From a checkpoint of a small mixture-of-experts model trained on Wikipedia.
Size: width 224, vocabulary 6220, 69.6M parameters.
Below are experts of layer 4 (counted from 0) of a mixture-of-experts language model. Rows are named up (a neuron's input weights, with its number), down (a neuron's output weights, with its number) and show model dimensions 0-223. Each number is 50 + 15 x the weight over its row's rms, rounded and kept within 0 to 99.
Before each expert's rows: "gets" lists some tokens that make up at least twice as much of what it gets as of all text. This comes from a sample of Wikipedia text that the model never trained on. Tokens count by the router's weight.

# expert 121
gets: "ig", " A", " E", " N", " Al", " In"
up0:38 57 60 45 42 41 24 40 31 35 58 76 37 65 47 68 44 55 51 76 58 47 26 47 44 29 47 33 50 08 37 48 72 36 44 37 69 47 38 68 54 50 52 38 64 89 50 18 42 51 51 65 47 79 43 35 50 51 70 17 58 67 76 59 51 37 44 46 31 43 54 39 73 61 65 73 58 00 47 59 48 46 50 53 58 31 42 42 50 48 37 33 46 55 42 64 34 48 29 38 56 56 39 63 40 34 51 49 53 34 53 35 35 43 38 24 46 13 61 64 47 59 48 63 43 55 35 82 44 61 45 60 64 54 49 41 44 54 34 60 30 25 60 43 34 58 49 26 48 43 66 48 65 26 57 43 34 86 69 47 28 29 76 65 60 59 56 38 37 70 32 41 35 32 07 33 40 60 50 68 43 60 57 66 54 60 87 29 32 51 54 34 62 52 56 73 52 43 52 46 58 38 51 53 69 48 44 61 79 46 40 39 62 35 53 44 53 13 37 60 60 69 39 18
down0:38 74 73 69 33 46 70 60 43 67 44 54 68 32 61 25 27 70 41 48 50 40 38 43 12 81 45 60 53 48 59 66 63 41 58 46 62 76 56 60 40 54 57 54 69 33 49 41 47 83 48 37 44 24 33 64 39 29 35 38 57 77 56 65 36 71 61 50 67 45 65 46 54 68 75 29 59 49 96 48 49 38 65 33 51 35 52 56 82 38 18 43 47 45 34 29 50 52 40 42 58 66 28 42 59 24 44 54 64 51 50 48 62 40 72 33 44 61 39 46 57 27 19 30 63 76 36 56 79 73 67 35 52 23 33 30 48 40 42 58 06 39 50 64 61 21 71 58 44 54 57 62 31 57 47 54 70 59 46 50 54 74 66 61 47 49 42 63 26 55 42 41 37 27 54 67 16 58 45 36 45 59 33 71 35 48 53 37 50 31 47 22 32 34 59 41 40 49 37 63 54 67 48 41 75 54 35 61 28 67 34 48 33 56 44 42 39 42 40 39 40 31 42 51
up1:45 82 38 47 29 62 47 66 63 33 60 37 44 87 54 54 41 90 69 50 62 60 34 55 56 53 57 40 32 62 54 61 50 57 26 48 38 45 21 55 75 51 65 39 44 56 38 70 46 66 67 46 52 49 49 43 52 59 49 58 42 80 59 58 47 49 40 73 67 32 56 43 34 32 85 44 49 42 54 54 57 51 31 70 55 22 81 47 58 73 66 36 56 67 62 37 75 29 45 29 63 53 48 32 41 47 69 60 44 46 69 64 51 63 60 42 77 47 47 50 37 95 55 56 60 60 73 64 38 41 25 35 41 39 65 27 61 51 60 64 31 35 54 57 41 43 61 47 30 44 62 79 62 50 78 50 42 64 29 79 91 62 29 77 74 56 58 59 53 56 56 38 51 52 58 44 27 56 65 60 39 51 64 66 35 47 63 61 36 57 11 82 51 53 36 67 40 45 58 41 64 49 23 60 33 21 42 74 39 41 56 53 29 38 68 66 53 66 85 53 57 58 57 50
down1:51 63 59 36 13 59 77 46 83 58 40 42 41 54 57 50 52 61 73 51 46 30 49 44 54 40 52 47 25 67 69 60 37 53 36 71 40 36 54 74 41 61 31 48 53 64 51 26 48 12 62 24 66 52 41 48 45 42 31 59 57 66 60 47 67 42 70 42 44 66 59 39 41 43 71 41 58 62 44 55 65 59 20 38 27 43 61 53 64 41 39 33 59 50 50 57 65 24 42 38 57 20 61 56 47 28 42 52 31 40 66 22 41 49 64 68 52 60 46 36 51 65 56 33 39 54 45 82 74 77 61 42 19 62 69 68 28 42 31 47 63 57 33 43 39 58 61 66 51 29 63 56 60 42 47 33 49 68 52 46 38 60 54 60 40 42 56 29 19 62 50 62 29 57 79 13 36 54 74 39 55 62 39 54 38 38 58 56 43 27 25 62 37 77 61 47 47 51 45 60 73 46 27 41 59 59 53 58 74 39 57 58 94 32 68 69 38 73 38 66 77 62 57 93
up2:77 72 59 56 54 68 75 26 34 27 30 47 49 31 58 45 40 60 56 36 63 45 78 30 42 51 50 65 22 48 53 31 84 47 50 59 44 42 83 39 47 48 51 45 43 30 46 40 33 46 76 57 31 48 26 56 82 71 47 36 60 39 29 62 65 36 57 62 33 28 62 66 15 43 46 60 68 59 38 28 49 52 35 77 45 62 48 30 65 95 45 42 38 58 25 67 28 41 65 45 46 46 42 23 54 66 50 52 35 62 48 54 43 45 61 41 39 41 70 57 75 42 50 41 82 42 54 41 72 48 59 55 28 76 39 48 39 34 56 47 49 58 61 64 38 23 55 56 49 63 47 56 62 49 63 40 42 22 40 55 38 50 48 60 78 80 55 57 35 36 50 58 49 92 35 23 44 36 33 58 74 55 58 53 75 58 66 52 46 57 27 61 46 26 29 27 54 54 49 42 48 53 48 64 23 45 57 26 39 42 55 16 36 44 66 66 42 69 44 43 53 65 67 27
down2:58 54 38 53 76 42 39 66 41 44 48 39 72 60 53 40 05 66 82 67 73 55 36 37 39 64 58 61 40 48 64 76 47 44 42 37 48 78 61 26 78 60 55 29 90 27 52 41 48 67 75 52 45 36 43 61 50 31 39 63 77 38 73 54 59 45 39 50 51 58 49 42 66 46 46 35 66 64 21 46 44 31 56 43 57 53 49 53 33 74 64 61 72 47 28 58 77 51 70 51 57 27 52 68 57 24 60 52 40 62 31 58 39 48 17 78 30 62 24 32 58 41 05 59 53 45 44 39 44 46 42 48 42 51 36 32 42 56 50 19 53 34 43 68 43 97 37 59 55 54 41 63 62 57 40 50 63 38 53 60 52 37 34 46 40 67 26 52 60 57 56 47 48 66 45 59 61 64 52 43 42 44 47 71 68 55 36 66 46 62 35 38 66 21 75 59 44 18 58 64 48 37 44 76 36 60 71 69 62 73 61 81 76 47 30 37 53 53 32 37 59 46 36 46
up3:39 71 72 74 20 26 53 50 36 44 52 49 34 44 53 52 73 37 49 25 52 50 72 37 33 48 54 15 51 37 48 35 40 11 60 61 32 53 79 62 42 64 67 55 36 47 41 42 40 45 43 57 44 14 60 46 59 44 49 46 37 52 41 60 58 53 32 40 32 41 72 36 48 72 41 50 60 40 70 40 60 70 59 50 40 59 41 60 58 53 51 30 38 70 87 64 34 55 65 50 42 48 51 66 52 65 74 46 56 46 29 54 33 18 19 85 66 34 23 74 55 53 28 57 66 40 57 67 37 67 31 55 58 51 58 36 55 58 34 68 53 54 15 49 56 57 58 56 71 55 63 47 55 36 42 72 27 64 53 61 18 70 47 45 64 57 46 62 73 31 53 64 52 57 38 57 34 46 41 65 66 19 44 49 75 37 78 57 54 34 44 38 33 48 63 26 49 35 62 51 51 20 45 76 37 15 82 79 50 61 26 50 43 35 60 52 47 62 65 45 61 32 73 54
down3:55 36 59 53 53 28 59 61 53 53 28 25 34 39 53 72 48 26 38 51 48 34 50 52 40 60 46 46 71 33 58 80 28 48 19 49 58 25 54 76 54 53 68 83 60 47 57 53 94 13 47 54 55 17 78 51 81 37 42 53 07 42 51 70 43 40 60 69 51 59 33 39 41 50 44 30 32 58 28 61 48 35 31 49 50 44 54 35 54 54 51 27 51 51 42 70 44 58 57 46 48 73 49 54 43 64 56 17 44 45 18 44 60 56 60 45 59 36 34 98 44 58 51 43 64 43 39 54 62 56 57 53 89 42 56 34 77 43 30 50 36 44 51 66 55 33 47 49 61 27 30 52 54 65 62 43 43 56 60 72 49 59 65 35 43 47 21 30 43 39 60 56 59 39 56 71 51 47 42 76 44 46 32 61 51 45 49 55 48 33 27 28 28 47 45 45 58 72 61 68 59 62 29 52 31 27 62 42 40 90 41 29 48 63 54 50 65 66 58 44 22 19 39 50

# expert 55
gets: "y", "es", "ot", "ion", "ort", "."
up0:51 59 43 52 67 28 45 18 36 48 56 79 42 49 38 58 46 70 34 44 22 66 61 32 55 29 30 58 48 58 47 33 65 37 40 78 59 49 53 55 31 51 50 48 79 51 43 17 54 54 43 72 33 38 72 40 49 67 70 42 43 20 38 33 29 87 56 56 56 65 63 76 53 38 57 49 50 51 49 38 33 35 57 38 68 60 54 51 47 67 36 33 44 73 23 38 84 54 42 56 40 67 59 72 60 48 53 45 65 55 69 59 67 43 37 63 97 50 61 64 31 58 55 54 47 36 40 58 37 69 66 46 52 49 81 67 49 52 48 52 56 61 38 43 66 75 56 59 76 78 79 77 42 46 54 39 09 83 37 54 48 57 53 67 50 21 74 62 43 22 46 65 68 49 37 73 61 35 27 58 71 29 26 46 76 40 41 60 48 41 48 50 54 17 46 61 39 43 53 40 30 50 41 59 57 66 51 70 47 68 43 67 46 76 70 38 51 49 52 50 42 73 67 50
down0:48 53 71 36 88 28 57 62 47 44 49 49 46 48 41 54 52 58 47 38 36 52 37 26 35 58 36 61 39 78 13 40 50 75 55 37 32 72 61 70 64 46 55 26 45 31 60 54 57 49 46 12 53 54 49 28 58 61 31 44 55 12 52 52 30 45 43 41 56 41 20 68 82 55 47 40 20 57 72 48 29 36 60 53 38 20 44 53 55 74 80 55 65 58 48 79 42 52 29 51 53 35 71 54 34 59 57 41 47 33 45 22 41 30 67 58 73 59 31 45 23 59 33 46 45 74 60 37 47 26 42 62 44 55 36 63 63 67 32 53 44 41 90 37 28 56 53 68 26 95 57 49 67 59 77 41 43 31 44 53 66 44 49 57 47 69 43 53 67 50 45 64 50 54 63 44 63 45 52 63 49 40 32 59 60 48 37 63 42 71 77 48 95 47 38 43 47 56 20 48 47 34 35 50 42 45 77 69 54 72 43 47 48 54 62 32 36 62 39 65 46 66 70 49
up1:46 53 52 55 48 50 42 41 43 57 75 62 49 53 49 53 52 49 59 74 59 32 30 39 48 46 09 49 63 91 65 63 29 63 64 30 46 66 53 55 51 59 65 21 42 62 76 68 42 48 78 52 43 36 37 34 30 45 68 38 47 89 30 38 69 14 45 66 56 51 62 28 50 32 51 45 48 47 63 67 42 69 67 55 77 38 40 45 54 35 36 62 60 33 52 62 40 64 37 73 53 54 52 43 09 56 58 66 65 44 54 56 57 68 38 78 63 51 30 20 66 64 56 48 80 32 66 41 77 37 60 32 39 37 59 63 55 74 38 53 60 49 52 22 70 59 45 57 62 76 43 13 51 06 72 40 24 42 32 37 50 49 42 45 44 50 52 55 46 33 55 48 43 44 51 32 48 53 18 42 63 39 67 73 44 56 32 26 48 49 39 64 42 67 52 46 43 27 71 40 65 59 40 40 29 26 41 22 53 69 47 67 59 35 37 54 53 57 62 45 29 74 50 63
down1:30 59 60 67 15 59 65 69 56 34 27 28 60 36 49 61 86 68 31 63 59 59 55 65 62 30 57 56 59 52 49 61 31 45 55 68 52 30 40 49 36 28 29 67 24 16 37 46 35 43 27 53 50 58 34 14 47 34 42 53 53 55 55 38 24 79 46 66 29 58 62 41 32 66 45 75 40 31 58 69 59 68 48 58 54 50 56 53 40 40 76 36 66 23 54 40 37 55 44 69 49 66 43 57 60 27 48 38 43 62 26 62 53 21 49 39 31 60 37 69 54 48 54 23 57 64 24 73 29 58 22 16 30 28 50 47 55 71 75 37 45 46 11 49 41 47 44 52 45 73 21 66 45 51 71 75 35 68 52 52 63 26 55 42 58 58 41 45 49 49 24 58 66 49 74 68 69 55 42 40 39 38 68 29 50 29 65 46 58 60 59 31 73 54 42 42 78 46 32 48 28 34 62 57 32 70 43 37 54 45 50 45 53 58 51 46 47 46 71 55 28 65 65 65
up2:56 65 41 46 49 34 33 66 57 61 70 46 49 63 46 52 37 68 35 56 59 51 78 44 57 46 61 54 43 37 36 67 54 55 39 61 43 43 76 73 78 44 79 51 52 37 54 46 55 61 68 46 30 59 43 56 76 45 33 57 24 53 34 22 30 55 53 57 64 08 48 32 32 33 21 57 45 64 80 46 44 76 64 38 58 42 64 61 44 51 83 63 45 78 57 36 63 40 90 41 54 37 47 35 26 72 56 79 44 50 56 39 68 58 41 42 84 74 49 49 68 66 35 20 48 47 61 50 69 59 53 66 86 23 57 53 50 75 19 52 55 20 52 69 51 38 75 72 42 49 53 55 62 50 55 31 55 44 38 80 64 56 23 29 34 70 71 26 74 64 69 36 55 44 62 77 51 39 53 49 63 46 71 67 47 39 32 41 53 48 39 43 55 54 42 59 64 57 48 41 44 30 28 48 40 35 56 71 53 61 62 63 51 42 61 65 44 74 71 69 26 45 51 55
down2:72 78 58 59 44 45 38 72 55 28 53 51 55 63 46 69 41 60 51 75 43 81 41 66 64 16 43 77 31 36 50 23 71 33 62 42 09 53 72 51 62 51 62 44 48 46 13 42 47 64 59 61 47 66 72 77 61 45 56 90 31 49 50 52 27 54 51 33 67 25 64 41 76 38 24 40 58 49 34 32 26 29 43 30 42 49 47 59 38 68 28 43 70 66 47 37 47 53 66 40 50 49 61 59 61 35 46 33 27 61 59 35 38 59 43 45 48 54 51 67 39 57 30 53 66 34 65 38 55 62 33 69 52 45 48 45 59 21 50 71 56 22 55 67 52 47 45 58 55 63 75 61 71 35 34 37 56 39 44 45 74 51 61 46 32 51 19 52 42 33 59 47 56 38 38 36 59 27 50 44 22 51 39 55 76 63 71 24 34 30 40 37 59 53 44 56 56 49 52 32 47 30 42 49 43 30 48 63 88 39 53 71 30 30 49 70 50 65 63 39 34 50 19 21
up3:37 27 35 63 38 29 51 68 54 49 61 62 55 68 42 30 51 47 62 45 63 49 34 56 84 71 57 58 63 57 41 62 67 59 56 52 54 54 33 34 43 52 43 80 35 56 69 56 54 37 46 43 54 71 52 33 74 56 72 40 43 26 42 46 59 37 66 65 28 18 73 39 50 49 45 48 66 34 57 54 59 42 00 50 62 39 31 87 62 67 48 56 40 57 50 76 72 39 46 24 63 45 39 67 37 57 47 54 71 26 63 59 43 51 48 46 53 56 49 69 47 58 46 41 60 43 55 92 69 35 54 53 53 33 26 44 50 48 50 38 51 60 63 64 19 93 59 67 52 65 59 41 47 42 42 75 31 32 79 71 57 37 47 44 58 97 64 59 51 62 46 18 65 61 53 65 53 52 68 60 67 44 38 71 62 38 47 53 64 75 45 69 58 25 80 56 58 47 52 35 20 41 29 31 38 46 44 40 47 79 44 55 38 53 63 32 80 32 48 33 63 52 46 64
down3:63 48 32 44 49 47 51 16 69 75 45 45 74 39 48 28 06 36 62 37 53 46 60 62 41 52 44 58 57 78 33 69 42 51 57 66 46 47 56 54 24 41 41 58 34 38 66 68 37 36 42 31 50 48 41 77 41 59 54 38 42 55 30 33 81 41 31 04 48 47 36 46 40 29 64 47 49 64 48 31 54 22 41 48 70 66 80 57 96 39 67 45 14 53 49 50 44 27 60 53 59 21 49 56 43 54 44 40 79 42 53 65 53 48 38 49 35 56 40 54 45 54 49 45 82 72 52 53 18 38 70 52 63 64 54 46 55 64 22 26 68 61 43 54 64 62 45 40 51 34 40 58 63 46 51 38 47 55 57 27 45 53 34 51 52 85 47 58 53 51 48 26 36 35 71 57 63 54 33 40 29 30 45 70 39 52 39 65 36 60 72 79 27 32 51 50 37 64 39 61 47 13 68 56 46 61 31 50 38 40 47 60 67 65 84 70 50 56 34 33 66 66 32 67

# expert 119
gets: " H", " A", " V", " The", " J", " T"
up0:54 75 62 68 26 45 41 52 43 73 45 57 55 47 60 45 30 56 38 28 51 35 54 29 46 43 50 61 22 35 53 42 40 50 39 56 51 35 60 60 31 58 38 70 47 43 37 44 44 69 29 83 50 80 88 83 39 57 54 49 67 48 51 31 44 53 48 28 32 58 57 38 69 40 57 68 62 35 58 58 43 48 66 55 55 44 50 99 56 56 49 59 64 54 92 53 74 44 44 41 53 50 87 78 54 54 38 58 61 55 49 57 51 35 41 45 42 43 49 53 36 41 34 59 45 84 60 78 81 51 58 38 39 21 51 71 24 47 61 47 45 18 76 44 14 57 43 76 56 46 38 69 30 47 28 25 32 60 63 78 63 12 43 43 37 55 70 57 70 50 40 56 60 67 42 56 54 42 50 41 51 58 45 53 60 42 46 56 52 34 36 39 26 76 31 58 36 60 45 29 45 63 52 51 71 53 67 55 28 57 13 57 73 60 54 42 62 38 39 59 72 52 47 74
down0:73 59 48 70 49 63 61 67 75 60 50 53 44 77 63 50 44 44 59 59 68 71 20 53 36 40 38 72 61 49 51 55 60 49 46 63 35 40 70 37 60 56 43 76 47 62 40 42 59 73 39 80 75 59 54 54 62 46 52 33 49 55 70 57 59 51 34 44 53 45 72 50 34 68 61 55 59 54 42 66 55 27 50 37 58 44 47 45 35 42 45 48 34 14 65 24 60 60 43 40 27 88 44 15 63 65 41 65 74 45 61 43 34 62 57 31 54 37 26 77 33 70 45 33 55 78 63 48 52 38 59 43 45 52 56 41 49 31 60 39 62 38 88 66 84 69 41 65 49 72 15 48 49 68 39 51 60 35 41 66 79 80 45 32 68 63 64 20 66 48 69 50 33 58 58 33 61 66 64 40 26 51 24 54 37 41 37 37 44 56 47 33 59 55 54 45 60 64 53 48 35 55 60 67 54 44 67 56 60 00 74 47 58 34 42 50 75 58 22 64 61 32 41 61
up1:54 79 66 44 58 47 38 38 46 38 59 48 48 70 36 30 53 31 62 60 26 25 41 76 54 36 47 30 35 64 28 52 51 35 38 67 52 50 62 65 46 54 60 55 52 85 59 52 49 40 32 58 50 43 50 21 51 73 29 60 41 48 38 63 50 27 33 47 54 84 43 58 54 40 56 49 46 37 57 69 50 59 50 29 42 43 57 66 60 50 51 58 75 48 82 34 63 55 48 73 53 57 79 41 65 27 72 60 74 81 49 43 52 54 35 60 72 35 41 21 52 61 35 39 30 82 34 21 68 54 37 59 52 43 76 54 40 73 33 63 45 50 68 56 27 60 62 30 43 56 59 38 51 37 82 40 34 39 57 50 61 42 49 55 34 46 77 48 47 37 54 47 56 92 41 44 42 20 68 62 55 58 63 31 69 26 40 39 35 75 32 48 54 54 41 48 54 34 76 43 42 51 53 33 82 37 14 41 31 45 27 17 68 78 66 42 54 26 54 55 78 49 56 54
down1:49 65 37 48 50 52 61 53 46 48 58 40 92 63 41 51 35 40 73 67 62 66 35 70 43 38 52 34 37 41 35 41 34 71 16 53 62 57 61 64 12 34 23 54 37 61 37 71 35 31 52 66 72 40 45 54 39 62 68 50 76 69 57 48 37 33 48 64 55 68 20 39 53 69 53 73 57 39 54 60 55 38 60 29 37 49 28 64 48 32 47 48 58 38 44 50 50 36 78 60 44 40 32 52 59 62 63 51 43 77 40 47 28 45 60 57 45 52 16 74 35 47 51 38 58 52 70 75 44 34 43 23 36 65 75 75 88 59 59 55 55 60 60 32 78 66 54 32 19 50 57 54 55 27 45 76 42 44 69 43 64 66 60 70 71 61 56 39 54 12 22 61 46 49 49 50 50 36 57 72 62 48 41 49 54 36 44 55 35 85 31 56 50 47 59 75 57 35 46 58 49 34 72 60 77 41 71 51 71 40 34 45 52 58 78 27 44 37 56 45 83 30 57 42
up2:54 51 42 27 38 57 41 64 63 47 52 35 32 54 21 44 47 41 78 44 55 60 08 26 46 41 64 61 27 66 54 36 74 44 35 45 39 44 61 33 27 59 29 45 53 55 59 39 36 46 38 53 34 60 72 11 66 63 70 26 37 54 61 53 79 52 46 52 61 55 62 56 41 35 52 47 38 73 49 53 27 47 58 48 59 41 35 25 51 59 41 57 62 53 17 47 63 39 70 66 54 50 65 46 60 82 45 37 54 33 42 55 58 61 76 39 49 64 78 49 55 65 68 40 74 17 52 41 57 01 54 44 54 77 41 62 69 58 38 66 65 49 44 54 49 49 59 92 54 62 65 76 53 63 59 82 44 35 60 68 66 22 79 59 56 47 46 59 70 73 35 33 41 67 54 43 57 81 35 47 64 17 34 61 41 68 43 64 44 22 56 51 38 46 67 57 34 61 22 54 38 18 61 66 58 52 68 63 34 37 59 38 41 56 71 55 51 49 38 43 43 57 52 51
down2:21 49 56 33 52 61 35 52 44 74 33 61 32 99 48 16 40 61 45 48 43 47 42 63 55 49 58 40 65 68 73 45 54 78 34 73 63 60 45 51 41 76 42 61 36 68 78 27 37 57 38 42 51 56 59 47 64 29 42 23 51 74 86 64 45 76 57 55 54 55 34 41 63 62 25 57 70 36 79 86 44 52 51 54 63 26 34 39 44 41 42 59 73 50 34 22 41 55 68 31 39 46 36 36 57 62 51 42 30 66 39 56 48 57 64 55 57 80 46 70 57 69 71 38 75 45 49 60 51 22 56 50 14 59 77 76 76 34 44 33 39 58 42 61 64 25 52 58 46 66 71 24 55 37 80 39 35 37 55 70 43 46 48 35 42 49 50 48 38 37 60 40 58 51 38 35 57 42 49 50 51 62 52 72 30 52 41 51 43 45 57 55 54 32 61 53 73 67 42 63 60 45 45 70 59 49 35 22 37 39 37 52 48 33 54 50 66 33 56 24 10 37 69 34
up3:50 49 46 69 61 63 31 43 49 40 40 50 47 54 53 71 52 67 68 51 76 42 34 37 65 47 53 28 68 59 39 58 48 35 55 78 50 30 35 60 35 55 72 39 42 22 53 41 46 14 67 36 62 50 34 28 68 46 81 54 66 39 68 32 34 64 75 29 46 69 37 54 47 40 34 49 67 72 60 58 73 50 65 86 54 33 34 47 45 56 43 43 63 42 21 69 41 69 75 47 73 37 49 66 45 66 55 58 64 58 42 59 78 41 71 48 67 58 25 29 69 62 50 49 45 37 28 55 51 52 33 47 39 56 61 68 72 64 47 51 22 49 56 57 95 40 35 72 46 37 32 42 57 45 29 43 54 71 54 60 86 46 65 37 34 68 24 55 60 46 47 48 65 45 78 51 37 47 20 41 29 51 36 44 56 30 48 58 72 59 38 53 42 30 46 58 14 37 64 52 56 48 38 52 58 32 14 37 74 39 54 30 50 47 66 75 28 52 34 74 48 60 74 72
down3:25 37 44 60 56 39 56 44 18 34 56 44 31 38 77 56 52 52 49 87 68 47 43 60 46 66 35 31 72 39 33 43 59 25 63 95 52 37 40 48 77 66 19 39 47 33 53 54 43 42 80 80 48 69 43 50 69 46 49 57 64 37 39 63 59 66 75 62 39 27 69 37 60 41 59 56 41 14 44 58 71 52 36 60 69 42 53 37 51 63 43 55 58 66 49 55 60 50 49 66 61 35 32 49 31 57 68 46 49 48 54 53 45 66 24 53 59 11 53 37 38 45 55 32 49 33 49 46 87 83 48 44 36 49 42 63 44 34 33 56 56 71 53 58 41 50 57 49 61 64 42 72 50 54 38 54 38 34 38 75 49 33 48 61 30 63 51 53 39 84 51 36 53 50 45 61 44 37 65 34 57 99 36 59 38 54 35 53 60 33 63 53 65 35 41 36 58 61 58 18 43 66 55 46 40 14 76 42 67 62 49 55 61 81 40 66 67 72 63 69 69 68 68 37